{
  "n_layer": 14,
  "d_model": 320,
  "n_experts": 16,
  "moe_layers": [0, 1, 2, 3, 4, 5, 6, 7, 8, 9, 10, 11, 12, 13],
  "balance_loss": 0.00759,
  "router_z_loss": 0.001,
  "lr_router": 0.000749,
  "norm_eps": 1e-06,
  "tie_embeddings": false,
  "beta1": 0.9,
  "train_tokens": 338000000,
  "dataset": "wikipedia_en"
}
Below are experts of layer 4 (counted from 0) of a mixture-of-experts language model. Rows are named down (a neuron's output weights, with its number) and show model dimensions 0-63. Each number is 128 + 24 x the weight over its row's rms, rounded and kept within 0 to 255. Numbers have three digits each.
Before each expert's rows: a language model's description of what the expert responds to. This comes from a sample of Wikipedia text that the model never trained on.

# expert 11
It responds to: Word-initial stems and short pieces that take suffixes, often in sports, games and engineering text, such as reg(ained), possess(ions), mount(ed).
down0:195100181181113108128116126097118122151143104110122132130131138106118085128164124111122153128082072137145144125113118130124112143123142117106158124126100109081136123105114177141111127118150164
down1:150113079143161126152109113116154117107159115094137131142141103134083116130111095150149134149069130161127117129138110147086158131109149189074125114163099087103080145144131108131137157159177174
down2:154123115124113117114109126145116071102132152107095123115104148108157118118144117102070139132137152116089138136119143134103121101113129144162165114118116076148137070130139169096135152174130116
down3:158138169114129085079120160141162127127118115141131144084125105108125153091119150130125141134097154107138111104135129079140118082092105163094071152115164176148115144131167124111187114148115137
down4:124131095067144139126179136175139123103157115157138120143099101126137133145152151101116148078129122130126152166107161120120160093152133124155148122140130123147137165116175136137120140098131120
down5:166121156117144133151100117156153134145125131107139104116162116152120145077148161120073160152127129138108094161118124122115164137094139139124153150126079090146122121107146141112105130109128166
down6:125141104117155141133148144099132094110134125123085147102118102164109107096192084114117099138142102123072082141106089151143082131088154148120167153105139128126162138117095124113155129143133145
down7:149166125164105158143143145143153154116108125121139120157136118117128113121137124117139120074098113124145120124119137129130123173120137175096133134091146138159137169153164127132100143124138139
down8:092132142154117130107157153154124098127121138099103102134168131112078142127129155124108114155117119163134118154118120091182137124126171128124142118104124134090109115119085152176158115144090153
down9:144112116116131122214073142110115158131117098116139123116136146116134085115096137123120121132091133148136119126188136112154116130101140139132141099176142095109126103118101137107145119143140109
down10:161127103123124117114191078090132146122125118119165114125113126154126149183123156110148126155135120115138159114107096127117131120122172111108120112142170148133103099153097158144119187079168127

# expert 13
It responds to: Line breaks ending list items, proofs and scientific or species text, plus table cell pipes and sentence-final periods.
down0:150109083103127124097146088165129158146132098104082154079092129123095128137128144120175116119133099177116145126082148097157135102146118091169151169149101059126129140144123122092159161104110122
down1:107122119130132139089133076172159127124127163119117062139139111130104129184134110125149089120142144122108180090182095126143124143133130102148114101136085113109164125111151129138148164080145122
down2:122132103138134177152144159118130119108143138137123093147110119123105144151123086131114145127104135141149133110105117119130123120128167139184096120132132148121100074105055096118137153110151121
down3:174078149130090115150125138096127119158127128115159137128144137181106110085139141115138155147150072131108111149114144161146136140126126175107161167100164109147121125148189116106121164109116112
down4:127117086151093150137090174112095144118183106134152160145127146137147158143147123137149136130146129111095110072086097110120160139088154131146101147084118124094107107110077109170162098080155107
down5:133120127130142130124136158174141115146160101129110138180109131123124104121124094121115115128087142130147094146131160146159110144132109144145147102132160116177140114164121141106085122135116136
down6:154118199141137122106117132156123107128123127165141086147112142122129114125177143142142141128131135110167150176125145107154132092096136116141111118134148104158107129168141135135108122125130132
down7:150120151188123124120117105168135138149136085107149127132134123113155128150158129123139144127079136078162103136122139155132116083143102111139140167178115115142126135132080107117119123120117150
down8:121184120149165136138148098114147106113132129124118123126125150138115153124131156102098127115101097153094111181174156119095117111109156098103146101112116207175098107125123117132094134124093131
down9:169106157097107120199157103125096145123125156138119115141180073142148162096074112159099091141127130111104159107126164158151097153111107130105142152084158119123146115115125120139110098147135144
down10:121165134142131122092146115079118125126102122167079145122144130163092082141150157078163073167165067123132115105175143081140144141094126147160132123133122076105111172148141121146077076124131150

# expert 9
It responds to: Periods, quotes and closing parentheses ending sentences, often fused to word endings like s., ).,  ". and ation.
down0:118170164160119152137158122104099142115105107130173084111117149136157144164130119186145125146137139155138115131178107111143181099099132095133123138137163126145129110114110117107122116141152115
down1:111139136137097132086149148113100174073143093089139158118156113122149141161133130131141128129127157157090110131156118163185115134149144122154119140149138096166092118120124131103180145123124163
down2:181116138092136096063066134125110110161125086155099118158155122189121127106134138108121160122124130070151115156127117158139147092177155130104128144088127137096098110113142178136144124100153133
down3:170137122127172094130111090114121098081120127102091128122140166126106120088128130145104106164143120123141131131142127145144148133106131109080133107168111091173087123103160123140121158144162129
down4:126145124110118121138120157113121132111126122128129128105151186124168138144130162114126093130164155144124150108142149099135148093112141114112086101090122127076094122088160169146107185138132122
down5:175125157106092129125114138140137170117112089133125145087129144139088129099125121136130150134180097078115122113159091143116123155163128143115153091125144169157090139157112155098152085133107120
down6:129142136106134140095151086113133098096130136108121098100133130112094159150098132115148132127109126107083141137156138104105119195115165160126138099102108108168177148106111131148133128157118131
down7:131142113125081115137163165164168119106140147133160139143116125094125149121123094124112148098112115091127108123111148117129137217170148170143173130129130085125100163143125127135123091164107131
down8:172122163109104147150140136156080158189124109119165101112161120127110117068143108127142138138109119142145128114116096108122183112132102068140135135159096096126151128126151109162124107130136144
down9:143154142085136103135132153172126105139108055108152113109136152139126145115126134101100105176137134082124138098117169099160119081121067086133111149098153158172102128111112122139161133111128101
down10:112123062125115144172101090147147124127133121119106146109146137151060136091127149177100049112130145160161117186130131126116150131105136101099166115140132121111118147146128151122130106108167129

# expert 10
It responds to: Single capital letters and digits beginning words, acronyms and years, often after a line break: MALD-EF, SPD, JD, 1918.
down0:147141123131133176121081140137132108135122135109164150120147130151097099108127126147134098097096139142100160077149139108147122105086111110098130147139131134100137123140170095152139126127159126
down1:126098140163119147141140160135098140133117083109140113114123144160145103102132097132138130102126164139127109160142123065098133116145141165118152139133138110117126132111109156112147102161104150
down2:109100153177130109158100202134092163113164155153150163124136094127102138121123108123093141104123125128116146115134134135124153129134149145099113120166151124150138142123163165177148112111122146
down3:161138182128118130142136136111178124139106130139136190153123133084161156120115120132105129154143148121104163132147128124121137136101155169165135143122100112096133164081147133054138154135115166
down4:117112123150118124135156127160122161167098105154102138146149114133126132152164142136137187125090142194105090154119102112127139105146177133105098107111135150107120160153124138144131143133157157
down5:121163103133130142170069139117163109127080142125159172168143141132110145131162136126117110169165119153129145108067118162094108150097110140136102089148166105095109109112079138210097112142122130
down6:176158125166154158159145167090116143080183144109160165116169133107092143133185130104133099175181134135117154154066132125134104149046127127105151117101122065139159119154120179143123107131117169
down7:084119095128115121136158130118099093117162179163148091124152150125144141123143166166153154086117113111100093111132135122099139148132143184173142157126095132126129118108073094148135122120116105
down8:106134129157159141137119153128078147137115113107133147126114147139110132171128148125126170135111100144102171132161116140125113139140094106098150078139156198137135109158106129103138116136119129
down9:093157157147120141107130127146175081108152122090121101151103125166128132139094145142122086132135143155150131142089110156105153126135119081117100149130087098132131147139158100146160063122090140
down10:111098129084129113092129125132118143119141127132130123145138128151125151137097130168123155137127150150122164148147102156091162125125136077101177146112093165110154138163131151127159130164125135

# expert 1
It responds to: Markdown table divider rows like |---|---|---|, plus first-name pieces in name lists and cells; also there, without, The.
down0:168167139118142119077156127130124145135106121146129139138045136099116088154116070106122122154112163128143144123135030152163146127099164119156116116117150167128159153140095134123115128119175095
down1:106154105160110128130167127120159138146145123136138142100139114171127133154159144101119133154124165126133108153176107140157124133105109135122118158135141163097144122144084103096120114097132179
down2:181116146134149151163158118135146130147109098178144083129116152138115181123146089127071097170099132118116125100118126130132147128142138135123156104120155152142104094147087114113126125146103134
down3:153155122103066109121158098127116124139117119161132112074106145156132140115139104103118093125156127115144153146114121140103095141099108166161167105107147134138142123118130126140137152115155091
down4:132163107126145081136091090136126155119170138163161108150107132130112121154113118181124101171144136121163126139125131135149132075096114069128101091127112118134124107114136125178147158112110105
down5:096102120154137103139140107133113129070086150152162100101117134137155138151131137120103099142103133104108133120138165133139124107167131132121081137132124141116096124129134117079109122143164105
down6:096091170102101116123126082123084107097099126130143116124135135170166132091132108104120135127118146149130099125130148079109129114100131120137150116181182173114124132122094123139111117120138144
down7:104138183138138113129124126124137132174175132150132067061145120137133128150146111140138174125116072173129094109138123150123143174121133088081128135098132089101143095167144126103149142155114109
down8:132136118165107107142142087157135157121066128090145102121111158131152113138116108145108138132149159123071144092145121113126105126113181115119111167133173181113105136144104140136131082110130104
down9:058173160164123137149156106115087116180134153140143119174102119144161113116117127122105134137157070134156111137099079147145122108106132135173142133111120127094128127124135122158115126095152104
down10:122152172147160114142090120145118129120143134108130142129157110162142125109126119155144118140079126142117138135122118135139123124155134136108116157110135132096134112154161159165159171143107126

# expert 12
It responds to: Second letter after a capital in transliterated names, mostly y, plus periods and forms like he was: K-y-zylorda, H-y-brid.
down0:119139162085108170131127123101135140073111129134092114143185158101158081104092111152107109129115129157172105114108120056130111145122124125114146170138148177152140075146132140113101138168182135
down1:144137133166102112108085122156178098128110083125128114129105116129113144153153129139138157146164132159140162108115117125126126090107127133130157130118104134063123143098120124127129101099141115
down2:115097122143112141110098132131145099124142133110146151131073085147131117160137140092168116116117104151126105161103119163154075120112161129111158095093094132112151121154142158178148166103096154
down3:116140163114142125133132124119122160102124126130114121128143148159159080125123149133102166097134119101144159120137137155101132105165151141118105111121138097101137109139145141094144111155121104
down4:155144164120142140163076097133104183170113069155141125097122109108139123133113135132133137135098124142144157196118118115148120096152115086127129156104154153139128100124132111126166117129112136
down5:129130174129127127112136151153128108165116121117087143099128175112144136137100091133113147120117176122150131094108147151114165117135110144107097143153150136135134121113141090121094079149151103
down6:132090108146144151094107128108114137157093102117146145120119140162140127161114176115156115101137148128136186139123118106129115184155173145102142128152147110110140120119137161145129165141101160
down7:154110136133148137108104127109140150120102107116162135170129112126158120120123123131119132113156138111139100127132135116150125117126144142129105217079118121077119138111114124120154144125116103
down8:111132122122126111113154119145154170139151126169108118150139135101140134085110146109113129130141175157123138096129169134101119118131147158137137116131116163109148166171117141121152139117129136
down9:082124105155167124131121160131084114190134102138074110119140147098123127113104157090122098127112129126116142153123112156102129061128133120133118167095115147134120126175131104131072151158142148
down10:093133103147138088139117154149116130134151144119099102124143125119124089099126133122112135120154148116127112145134135125143124084120124115081106136116099140117109155141118086135130136105122159

# expert 7
It responds to: Content nouns and word endings after the or of the, such as government, film, military, other, most, principality.
down0:132126142132141141156128084135126131114127148171107150146143115124127130163121157118151121151128103127107096114105122128141124171147093148165167086124123104131143147154109139123114101132112098
down1:100163150137142116099129158127110154113112185105161120136137107114137117158150144101096101122131133131110109142160143133138124130139139182091185136130126096111112101078112119130070122156103146
down2:154152100155149121127131153129115123090136132174120090106114147121132119134140111133151155110080107179132131118097146120132188124094151153163102142117111118123122130101109120136181118097117128
down3:119095153165147162126115141155135122151141118112132089088128125154132161085112135143121124098116170136155127151153141102102067059115152088079113138096134140167180079097137120145100130115160104
down4:109159123094160141067166144132150131180135122126182140119157115133170132097107148126090121130065145113123151144182102141110119104111141135094124110113155120122100122098164113141103168124166138
down5:128111130132137115145137132136114107169121116113125159137167146086159118095146143153109132056108109146081122140146140148125194096105103144132168138135095137175125120148171149144148135142105130
down6:085145137132147143175139119127138154159124120158133113136133103127149119106118117169114129116109126116104074145149125125130129058100096133113130088136133130120135149122141166122135100124139144
down7:124132125118144163116113155161126087178138076102155128150125166089167160134149132116084110136147123094138130156140135112153129121103148155116101135120122120099162110126152161125158120136129168
down8:133136171119090121089167138133133123129108123135115145109114130121132160152101144086107136116131112160185149102152120140106201076166064126122085136145096100143151128107101121130123054062090116
down9:115092136125175154156111097097101138143172140102096130119092132119079176108152147096123108148142115154128116153128088145119137158124128119105125137144111084140167097127108148147089123150103133
down10:170128158086128123139164111134132119108097151132089121156142105085125171156095167142154166141156121165124127148147156117121131172156141121125120111118090146167148137140110158117123123152110117

# expert 5
It responds to: Closing = of article titles like = Violet Owen =, plus table cell pipes, decimals and brackets in numeric tables and formulas.
down0:118096120125122126077126094137125122119128132156124193164125133148137137144151161135148132082149116129112177114138105146156146164140133145104154120176104098125103172121148146132121130094090151
down1:100115141123102158106138139121150139131088117103086148132122089167147123139105130108101106123138139129142107177120156135163084095152147143151156135147123149150118133151112117143178149114164116
down2:130159104137150125141147107107090129128093153093128153142097121142177125137118129130157117138098151121141129127122149127105092170129084108114105141118140171165098134086111129153110161156116122
down3:077147149158106144145153136124110119119132148103132079102101095069164096163164114122100109132102118093088142146137134132137129128118124081148082131105090159124128099104138114118111117128133138
down4:125077128110134163181178125126118127118128125100109179172136114111142097167121108128111095106148151137115149107203127138135085118121162161159089136164118106129100106126144116162145111059115092
down5:146129087101127152111111136136079097107135165115161114134125137157128129164159118148117075146137132135110090128162154091148108157158163131157129157101135142179154159135116132154107137138089109
down6:110137102137131170125162109075145090109105106126137115175159157127086119156151090132136118108105146125110116123091060133139127188132102147154118145097126143143119132152135100139147136159140094
down7:108154123070137137091129126133132144119151098124123155128140128126112150139121104134135123122140104165118163132135093119150126142132132137154097136112167127137143132136149111132155108147178121
down8:151113152148081120125145118085158107147145138115105173164183139143178129143141123130116096108102108134139082131119118113200147124132119127140103201090140119110140130127061117120125121109159098
down9:109126163130115115133115115101100145111121112139189108100091099138129148150126166120146145130111136125124107163100107131135105124107143117170109105116117134123130093122103087099117105117186114
down10:108166202161117123114131132108123158167094103121149140157084134107132155134155145112106169132081112127085158115164099128124134090115110094159090061135117123149129078101130160097127164155115178

# expert 0
It responds to: Number words, ordinal suffixes and articles, often in music pages: one, two, first, 23rd, 31st, very first.
down0:142126119139106123143200093138153132143156108102097113141115125106158120069130126130146141108109144114106129100099113130129129119147078114110155075141111127136096154130113139129104106132183163
down1:121117127117171130139086119152097132189123121127097116113152145082128132189129085122141092101115129137158126137119135129117105151152123109112092122135159091159170137153152139109127116115152075
down2:146134125136169130121141151112153167129077113116090138154125110106144132127139144145093109136145125102129154136116131140128142138122125121149117101055131107115061150120115120173144160125157142
down3:112122134094120118155107119133091105129102134103154108170209134120109122088113145129173104152114122088143113142123180112137150154176118085108117139090142146143100107131152091138123111160168152
down4:112120096127121130134119070141093116126167123123158148161157130153187111090090136087160149104134134129109152137068131131076132147182130146127142087143168086119136154119092117102126139134106139
down5:143131130136128123098143127178082154112123155149141131111164164176103109114162090165132100079135144125160128158114133150126130140117135116119170141121116142148136090152128094117139097138164127
down6:112143105123140108144144124125147156112113106118123121110131148155109138160136118133162145174166121125109095119158162144119088124104145129125116135114144122133119145130121141114133144099156125
down7:158128150091158149100154136113127106076142108085138134157115122141135118181118126144112090144138100131138125149145094150096153129167120151151176122062144109150093143094120196138137141105115120
down8:129119157144117148147109121098129114127171108129165080080159135130106125096122099132123123108099100154152122155141172142098117072103142116124097145078165120128125126150183118134103120117119120
down9:126095068146102160199127144084133135116144128107166116143110127121090152163123127131156145122110129143156157133136089133108157148153139152116092127145094144127108135144062132165106137161124167
down10:130103153151163108104172131095125142129142125156162154132161126099117139109122147092114138129135128151121108123102120057130143136102121174123170104151116125098106136142169146130102143079146134

# expert 2
It responds to: Middle or end pieces of foreign names and places, plus connectives like However, due to, such as, million: Kinderg-art-en, Hammar-by.
down0:099141124127145123167093179135077083123109117148134174130136120100131125104120136168105096129127131114117138174184153148149098085091115119050126111134132174115159128142119142147120136134134156
down1:101155147141141155113125121123106094114081109134119164122129119151159134107091067105135114121142127138108122099071183123160143149127142133116161114148185160121153117119150109116100128134137148
down2:156086128133132126148148120133140117133126111130137133116160157165099133115145114134130129093115119085117162091159106166124136113120120105118088116123135099112105101091162108133127154120136137
down3:158106125157107127163096111155126135124137127122139145117100120099111114107164147109146144109140084132124115128117145108108158095126143174143132161108086150137122127124118093126066138149098126
down4:122149119100106155117122196120099115135156164142175146125167098144183149147129135121128125109115134136117168147150119119079157089094128157111167106138114128110110115160148136091113126195134095
down5:111109132116096141153101135074078144090097109112113141170154136123132176137104132151083134151117116127130127157117127104167128132130136128125087143122156121120183101136111133111161084132134152
down6:105123181135097102125133163155158126120113128133048089136133140150107155104127083147147153120152118127118090091097168071132152117153128130121128113124162104117166132124113123106119148158114126
down7:143124135120135131147177122100110157146130151166138131115069126169130151133096117141157111119109132157119115158153152099159112146108143142062135144158122127148123172140092138138125116105114134
down8:161139124118137141122140133125131124161139117124125144084120155111129136151139074141115098135063144165091167124160100094153126076120105109124107116099080163101128113113129141125124177112110147
down9:120092081113116152114119125060128133150162156130101113142125103107078123100129129138088145149134109143141129113110150133143102131135102158113172121164152057140120111162138112133134153140145102
down10:112109156169138104141099083113122116105097095109067127118138100150149074117149179115109130152158175121069122150151152144124155111113139126123160157140111128129149110122145130090107136096083159

# expert 4
It responds to: Early word pieces right after a capital-letter start in foreign surnames, places and brand names, like P-un-x, P-ang-ilinan, Pan-ath-inaikos.
down0:125151130136109110107175169128163114143135040134129116098139146127128140128154138142086120164142134149127157136082099151118156138140168129100147094125190102131130171137133118144100126161101169
down1:153116103127142112161108090112145166103142137144114147146147152103094101148166132127099082114100125133109143113138112131165115140121102124132093145136117105136142100148143139153120100128103141
down2:145111133111114101117153145147119134162164122145152092128119151136142090129128140107128107123122162107155107169107113111130186132123131129144139129100123117131132130129116158122099092138130096
down3:131180147132087112136105164135134107096123134151109148157155105129123148087161181133146155136129124122159104159103061128090101134140119127129112138072134128089100158095158136149159130142119118
down4:164098120105099127107089137150127147129118120088162171128135140132156123160155115101140101142119126134131109137097128141173137205097162128107124163104156170131103113160142145150115099172133143
down5:112094125082106139151118157128167121083106091143187135124126136132085155137138135156131134161115143124108137125171171141092091134107169149136123087114133109159111100129130124118126131130113138
down6:123098147093158183151136130086133146140115169134131132183095063108100113090113092147143161148110115158146132147143136106122137115105121143145174124139101134136144136132131161130116137069173132
down7:152115130085155130134141131112170164124120130111164109127106146149139114122149134134103138149134129152093112136145118150152141176093116114119162148105126115126118089145118131084120052147109142
down8:122123086052140133148101101154110136134118121131089172129112108144133113140113152098132119141162151134116145159146141114126100113118125123158141105186126165129157154114109129113118179131133136
down9:144110144103141147099108153167134100143138128123140134089150118108181149158103103148116143137131115141130113132115112112114135111112123121114127117104182139129094097111174091120163115137109162
down10:177129099121155157136156165133130130128176164124183160151126128149117115170082151127154142148090112156105108097119124130107121176142162164120103160128144139119140155088118128131143135133138062

# expert 3
It responds to: Line breaks after infobox headings like General information, plus numbers in units, coordinates and ages, such as ′, (19 km), aged 61–62.
down0:152171144092105095108119171112142118105073132092112170120165117117145156109096115154124117149097146136106089132128104111105138107118110109138082144137139161154118116138125109146162093145107145
down1:144125150132111137101120150117112089133132087121144115133107195162119097126119139158098107153126079087158148176121142123144119148107103131115116166090120141147139148141116117154099132155082144
down2:158075132132088152093179120164125140121108128138146136132121132124125142151151141160112130094095134126102137094136103103157120186103142150106141124102094090134128119102151161117107130097122133
down3:122095132129119146129150152152126127149089135134147083108147139206090151133104122129146149160126101122117140124133139146145131110153095133124133090107162128069087167140155138122185135124133169
down4:143174087156151063117152128093143106144113144124134099107131141122143137140113130148164072139111119130119080142170126089121142127120141118142140101162092152134141125152123173124095125142119130
down5:093148110151092157101111129116116135102141155124044115130157116127111106181061140158083116125103102119100110143128137171098138124111133136125142097147130123095159123166097101108176126154128168
down6:153118116093123132111163100185131176115132129132135149147120128106105124135170103112115118131115131137093110106154088136095160138115112156105113154148171116165166096108123124109107104126139122
down7:088181088161146109104112098119102139086140143174147106127126104113118139122147103122150125129060097145188117096125103137145115159152112135139134130130106122136128117146139110147142157132118117
down8:137101129111120127152099150128151137121122107138158114133130168151110118162144132097114124121176140127101104140128125133169125102108139153108184103102142175146116152159123141102126130122157114
down9:131130121123125141121153116137112115113103122117128150122170075146131111114125112120146131149098084102147084141104118120141115143161147143101181121086121136096138151140115120089121162168115150
down10:092126091119197133136165112151109135117107122152152096142111131121144094167128128157127122126117135130129130118113145140115112125144128104158136119128135135127137158143121163109128138149111155

# expert 6
It responds to: Action verbs and object pronouns in race, fight and sports narratives, such as ran, went, going, them, him.
down0:121153158124082103170116100105125162122106126086151105139114118175152133151128162116098111121101102141166120115051112098098128154153165125115116141136118123099148149161124126116139130119160114
down1:137166100111107087130113121154138137107146146116159134140141130167122166149107105111178105130124141116117105148123079142124154111171124131101173136138139127130098096124148130147139160118111141
down2:120150109154132167140116145096124149115183128093159124163133152102074150147155159130146076120121124130115107112125122144132130132167137135107130120121167113082111113165151148121067127160193128
down3:111060095061108130137128116125137133112142106141137117147141161128119141107124076172181127088135141139146142147103136107167162075159129137137077158146152149136169127131115107176092178124117130
down4:096122121122130097154149120125130089150168180121162132163125123082141132140151127118128112124139119149138158096138131100121133108115106125115124120145156118134127079149125081123134129150102095
down5:111127160149130168157112165109117158140124164104137139154122095096129109141078079140109121154102074161126109105117108141135128096157175131084083159138136114122146098146147123150117155103102147
down6:082140134122138150127118139153124126150116124142159103154117159082145180132131121111125104124156112104145101139130112157099127105142121097156136110103133114117181133168157115101129127146136122
down7:157125149126133140128129161139140149113072169132142074161116119138096122150087102117153156173146118127123134163132100079168125162133150113167121113122138092099076147101066136126114152083139140
down8:128109125092130100087150116150126100100187107105142155071133138120114142135156110107148128118159118106098158111124126155141131137121160138143156136128164089144142160101158133123121148137139128
down9:101145124111140139139093113120130099125130132104135077131147153116104119110131144135092111116076140116060129148134130062139104154103125122105110133123152118136139139103147123130143145081129146
down10:137126125126116164123165118079164162132130091154099116079135151156163120108168103115136100134135107156072124137134150102125093130166132153146149101122057118134101141129104147153151144102116140

# expert 14
It responds to: Prepositions with the, like from the, at the, during the, plus terms and events in election and government text.
down0:141136158106094136146125144082094175137162150126129149121119132113121147128102112143121110127137058100152139118122101125120123142102183106128129125080145170115182131143127104135090125136128182
down1:093141117131111078137113128114115117074131164141134125110135126115146167129149136127109118096095123101105096147160097113151125106133104133149138138150149119112178126128120134151101145124116138
down2:109153102119143150166125175117135132072138145138161146161179107138087138131134129122108119130098100126128141118151116127143144133147109144114086122117121143162145143140107092151148101132174139
down3:120137089114119142089113126118129143099150126144133123109165078116121101096119119124099095121127165143111127190181182144118120158119139157097113139088136120164159163102095165116119130136156166
down4:117079099134151166100132086149099106076105140135133132135130153125149141123145101149130135166126100114118127147173149107126166122112145166103171146121120141146150146106136129154156104128129108
down5:146090124125118132105124170084116125070133123153164161110144126109066130126121109134147124095144131148134114150112119135119111125134145107142111127094154148108156132137118146103118112118130153
down6:137105130108120134149113144137088135153155122130152089094146170150088126120127174132126147125102109119102148148140114112133132140142125147137144146153123083147120130110130085160137047134107136
down7:122135113147154158139175162095144113139085162111113132094134111097130172115129117140147134104126132151132145149147157081135101118106127138138140111138158142141180134092166103102110175129165174
down8:119153133099175163074106183133114135144080142099088112105111091117144086167139091125145094115141116141128146106084076109155096120142156126086124142109108119153158120169142095097150133149143124
down9:116150110105101139116142106149146185064097108139150110118106074121110146154104139094169157160137141170145115096099115098090123199134108129122133146124077121101129139112099123075118172103106116
down10:150092139132109105127141087164117097107115120182176135126138117134119176130117157124165135153152129129154110129144112077127115109112123150138132120136153130153153124102084112125120100070134104

# expert 8
It responds to: Syllables inside South Asian and Slavic personal names in cast lists and results tables: Am-rit-raj, Rat-an, Apost-ol-ovski.
down0:145122133137145145129135109129131126137131124101111156132164092130098073099134143108136151125099142117109147128105127135151117063089166117187087122098134154131137169128159167108145142130132130
down1:112109153096113160082164156129101102141118108132125137126125076104123153146118162127097118104106106125145162097135115111164103129089179163118139141150093153150151127164097138147139141127110116
down2:092163133158158155116178144140104171093190165144098108104104126154129119130103143131163123140101112134106112145130062131133125101104102088153116135148139127090141143145123153153141113089140137
down3:105129150148138128152122148141127119135145084148179123115085152155101097143176130130134134118094119128148150182128141106104139109145145106158100125078112101088134140152107132070167115102127155
down4:200111098130124128140107102128124137120136141108107131130147142133131178190111128128147099125099152143127153161128117126158151157090117132117165101142145098132143167139137145162120131132089123
down5:123110131136110135126146140141128128110125126116142124130172163118088074118147121131131117120151117127094213144111145166103193134152135188125113106099113135125089153093154197094151133065126163
down6:100122103148148129109130138141121104148148106128131098165123127132114121096100128126145123143152160138179145148173181127117170094117145091116119126129165132147137134120141111148169108137153163
down7:171091113122105125126098155145104173092118119142093139140133118113145143160070088151091173096136165134153124117103086109170085134137139124100129120166135100167175136131141148132124104118098113
down8:135102131127123141156128170121118129122154112142109132158163154094096124104138097105133127145093104148188102147088107126161108148133108149118121139123131111136114122181134140132153127142176116
down9:105114090137158147119150122111137131079129114123157134114128102131117149150121109141181182105070165166096118131143101105111084098150168117106097123140127104123130141101164081131139093174144123
down10:106125063131156105131109181185156154114121116122103152181095135131146118139103148132154126139105118163122095159095113137175176141130116119157157119141139134098117145139128139121103111097141120

# expert 15
It responds to: Pieces inside names and heading words, like In(c)umbents, L(ord)s, Murill(o), plus election-table cells, place names and Personal information.
down0:168073101135102128136142223145118096140093124109093099102166151092150143158166144122114106111113142142131125124086132128132125134128144162127110147121124126148111113110123135119115149137128134
down1:153123116151114157102148126136126126095071102132144117113126142132157084126146096120131124128115119136133060125135150165105125079145147099070121093121111172124115165188114103124079141143074146
down2:101119104116143136158115169152118194109100075139123154146126066135139127121134088131117080116119110145122123126122154150113108105133128138131146135126127099122175123135126141150152133115114148
down3:110100104164111147152166169095119167167077149139141138100082125160141154154161147083145109125133148166103135111110141106145146097110138171157119081125127156095130123138146129109132175118144121
down4:119139171103117104143124137069146138139156186114114123132116135162097138149139125115143121125076125111092135099100062124099102169125117072086135161124100193143117110162139110164180176151101133
down5:086139151155110148140119081094142111131102135120134126131131161153135146161099126117103144125084171097140058118154181141112146116131147130129139166116139169166146125139109138146119114164095113
down6:120136103104123146155132179101107145135079125127146097134112138170110131095143140109153133156164141167155146136156128144158136151164092083138116104086137148146133131131140148080120138104153110
down7:122170095121130155125180117109133129131150193155143166158099099079136154158053184113120127099140094145152146157095136138133111112115106178156122113102100158067128081131118118114113149115105092
down8:142096111121139137142158133120138099132118135110127140118101161132148112151153137127110126145100128107135137127140106118096134081104147164097109114112160172071094112091135102118094144164124150
down9:132141154118065126091166110108135116081130134106113147129122129135178154116145100167138073115176124139167099159094114152126110128133138143134135116126117101089104128117091108136113083164113104
down10:096100109172134126133127170130115091132134113132137168125135162129108167100154125146160161088126113103115113110170156134144127128127115128132133101126125112150193112101131103131129133143144180